Below are experts of layer 2 (counted from 0) of a mixture-of-experts language model. Rows are named router (the router's row for the expert) and show model dimensions 48-95. Each number is 50 + 10 x the weight over its row's rms, rounded and kept within 0 to 99.
Before each expert's rows: "comes after" lists some tokens at least twice as common just before its tokens as in all text. This comes from a sample of Wikipedia text that the model never trained on. Tokens count by the router's weight.

# expert 61
comes after: " the", " a", " of", " and", " for", " an"
router:48 62 52 52 62 56 48 54 46 37 64 56 68 39 48 41 53 48 73 77 59 59 51 47 50 47 45 40 51 60 59 64 47 65 61 58 44 61 50 53 44 59 66 58 46 50 55 66

# expert 4
comes after: "-", " of", " by", " and", "|", ":"
router:48 43 37 44 48 57 48 50 47 47 42 48 29 54 36 33 48 48 51 54 41 44 44 37 56 39 42 54 41 51 27 51 47 26 69 48 39 55 46 51 50 39 43 66 58 54 53 61

# expert 2
comes after: " |", " in", " United", " of", "|", ","
router:45 37 40 36 36 53 53 45 46 51 57 51 40 47 58 58 43 63 52 51 46 61 49 61 35 56 66 46 45 42 55 61 51 65 55 45 54 29 63 44 75 50 59 53 57 32 38 60

# expert 37
comes after: " to", " and", " which", " he", " that", " who"
router:56 59 18 70 57 47 32 53 49 30 57 36 59 56 48 50 48 25 45 57 45 53 43 51 57 53 40 56 55 60 47 35 60 30 38 50 49 51 42 44 46 44 43 35 53 52 52 49

# expert 20
comes after: "\n", "==", " =", " ==", "===", "."
router:53 54 60 56 60 57 42 56 47 69 51 58 41 60 48 57 69 66 45 57 42 39 53 77 37 45 47 44 52 57 48 30 44 49 46 55 64 41 58 32 40 51 61 56 45 60 48 59

# expert 6
comes after: " the", " and", " to", " a", " his", "'s"
router:64 39 46 50 64 42 35 41 42 44 33 49 52 47 34 47 41 48 60 53 25 51 46 48 52 39 41 51 65 59 48 40 61 44 52 49 42 51 50 55 45 51 40 66 59 65 34 48

# expert 1
comes after: "\n", "==See", " ", " /", " 0", "7"
router:52 53 68 63 64 40 48 49 49 50 37 44 35 64 55 39 38 59 53 46 46 57 49 43 35 46 53 47 47 39 52 58 62 45 52 45 60 49 68 56 39 59 54 33 56 35 37 65

# expert 21
comes after: " |", "|", " did", " due", " does", " order"
router:64 50 57 37 54 43 42 42 61 54 65 45 60 51 57 50 66 42 46 49 48 55 57 58 45 42 43 41 30 53 37 66 60 74 49 60 49 40 62 53 34 46 53 50 49 55 41 65

# expert 40
comes after: " |", "|", " 0", " University", " List", " Ministry"
router:59 56 48 50 45 72 47 42 53 60 57 38 69 39 51 58 59 60 49 59 51 57 52 52 73 47 39 46 41 44 28 47 64 63 29 46 39 49 57 58 34 60 53 54 44 60 53 53

# expert 22
comes after: "\n", " the", " The", "The", "Scientific", "=="
router:57 69 61 50 54 55 50 43 38 45 55 48 70 57 59 55 63 29 65 62 40 53 59 42 45 49 42 54 63 53 44 60 53 45 50 41 49 46 53 51 31 59 30 50 33 31 43 47

# expert 48
comes after: " in", " of", " the", " New", ",", " by"
router:46 32 37 52 55 47 50 49 47 42 44 56 38 70 39 48 47 59 51 49 60 57 61 39 35 30 61 43 59 61 42 50 69 39 69 49 46 54 55 62 65 46 46 53 59 36 55 54

# expert 11
comes after: " the", " a", " his", " The", "'s", " its"
router:61 57 29 43 51 42 41 79 45 42 54 46 54 41 40 40 46 45 60 46 49 45 41 24 64 43 46 58 66 55 62 35 59 35 31 62 47 49 54 53 61 59 46 42 46 39 59 65

# expert 31
comes after: " was", " were", " is", " be", " been", " are"
router:62 41 52 44 63 48 41 61 62 62 57 63 58 43 39 63 68 37 49 42 48 64 36 74 53 46 74 47 46 46 48 51 46 69 45 55 53 43 32 59 59 69 46 63 46 34 46 38

# expert 29
comes after: " |", "|", " ", "^{(", " (3", " (5"
router:69 60 63 34 53 55 42 49 64 41 69 61 58 51 49 63 57 48 51 51 49 52 54 54 62 50 39 42 39 52 43 65 50 73 43 65 45 48 61 51 31 48 60 49 42 49 32 63

# expert 28
comes after: " of", " in", " to", " for", " on", " at"
router:42 60 46 54 43 54 65 49 54 52 52 51 59 58 60 57 31 41 49 48 47 60 50 47 48 39 42 50 44 51 41 64 54 26 45 35 60 58 38 59 57 56 68 50 41 68 74 49

# expert 30
comes after: " the", "-", " The", " a", "The", " his"
router:53 42 48 66 46 55 46 50 41 57 42 33 55 48 52 28 49 58 47 43 38 44 47 46 45 39 68 45 67 54 56 50 49 46 64 50 46 23 57 52 47 53 34 42 50 43 45 19

# expert 9
comes after: " |", "|", ";", " /", ":", " from"
router:69 41 63 42 73 63 40 71 64 54 47 66 32 36 47 50 46 53 57 55 51 60 65 49 40 57 48 35 53 41 46 60 55 54 42 54 53 38 61 73 65 43 65 71 38 36 67 44

# expert 27
comes after: " |", " of", " ", " in", ";", " —;"
router:39 50 65 45 53 45 51 37 42 46 45 37 36 47 49 43 45 32 60 47 49 66 42 52 60 39 39 57 66 44 41 55 42 27 43 34 34 49 41 61 54 55 70 37 43 55 48 53

# expert 54
comes after: " the", " an", " a", " New", "The", " The"
router:62 64 54 51 34 31 43 57 56 48 54 49 48 61 46 57 37 62 47 39 58 26 56 54 48 36 53 66 46 58 57 63 47 58 44 58 42 35 34 50 64 57 58 36 50 39 65 53

# expert 10
comes after: "\n", " the", ".", " ", " that", " The"
router:65 63 44 59 40 61 48 37 34 51 55 69 58 60 55 62 63 55 59 39 33 42 49 56 64 44 59 49 44 53 36 61 45 59 44 60 63 43 64 50 57 42 54 41 70 52 41 56

# expert 13
comes after: " |", ".", " ==", " =", "===", "=="
router:24 51 39 56 55 47 79 49 52 54 40 44 37 42 72 46 39 50 45 56 47 47 57 38 52 65 65 37 65 37 58 40 41 36 56 50 47 63 50 53 56 56 58 44 48 38 69 48

# expert 45
comes after: " a", " his", "'s", " the", " its", " their"
router:46 59 71 28 45 49 42 58 48 38 53 66 56 48 40 38 56 64 70 42 41 54 54 57 60 60 31 50 49 54 63 38 41 60 63 64 41 40 56 47 52 54 53 53 39 39 32 41

# expert 56
comes after: "\n", " T", " had", "m", " C", " has"
router:69 63 63 36 53 58 38 50 62 42 69 59 58 50 51 63 58 54 51 53 49 49 53 53 65 47 34 45 40 51 39 61 50 72 42 64 47 48 63 50 30 48 59 45 44 49 33 62

# expert 49
comes after: " the", " of", " and", " a", " on", " for"
router:65 43 52 39 59 55 43 47 53 52 49 62 54 39 44 50 65 39 53 52 60 50 34 53 33 57 62 45 53 55 40 55 54 63 48 60 54 49 73 45 38 62 35 52 48 31 48 46

# expert 23
comes after: "\n", "′", "°", "″N", "°N", "°E"
router:43 43 53 45 36 51 65 43 57 47 58 50 52 33 53 41 40 69 56 48 56 59 56 43 50 48 60 53 38 49 62 44 47 47 55 53 42 37 54 46 58 35 59 40 37 37 55 57

# expert 63
comes after: " the", " of", " in", " by", " Los", " New"
router:67 28 42 40 47 48 38 54 38 51 49 55 59 58 37 29 54 56 53 57 48 56 51 58 49 46 61 62 48 57 52 45 61 61 65 45 48 40 51 47 63 38 34 53 48 47 60 55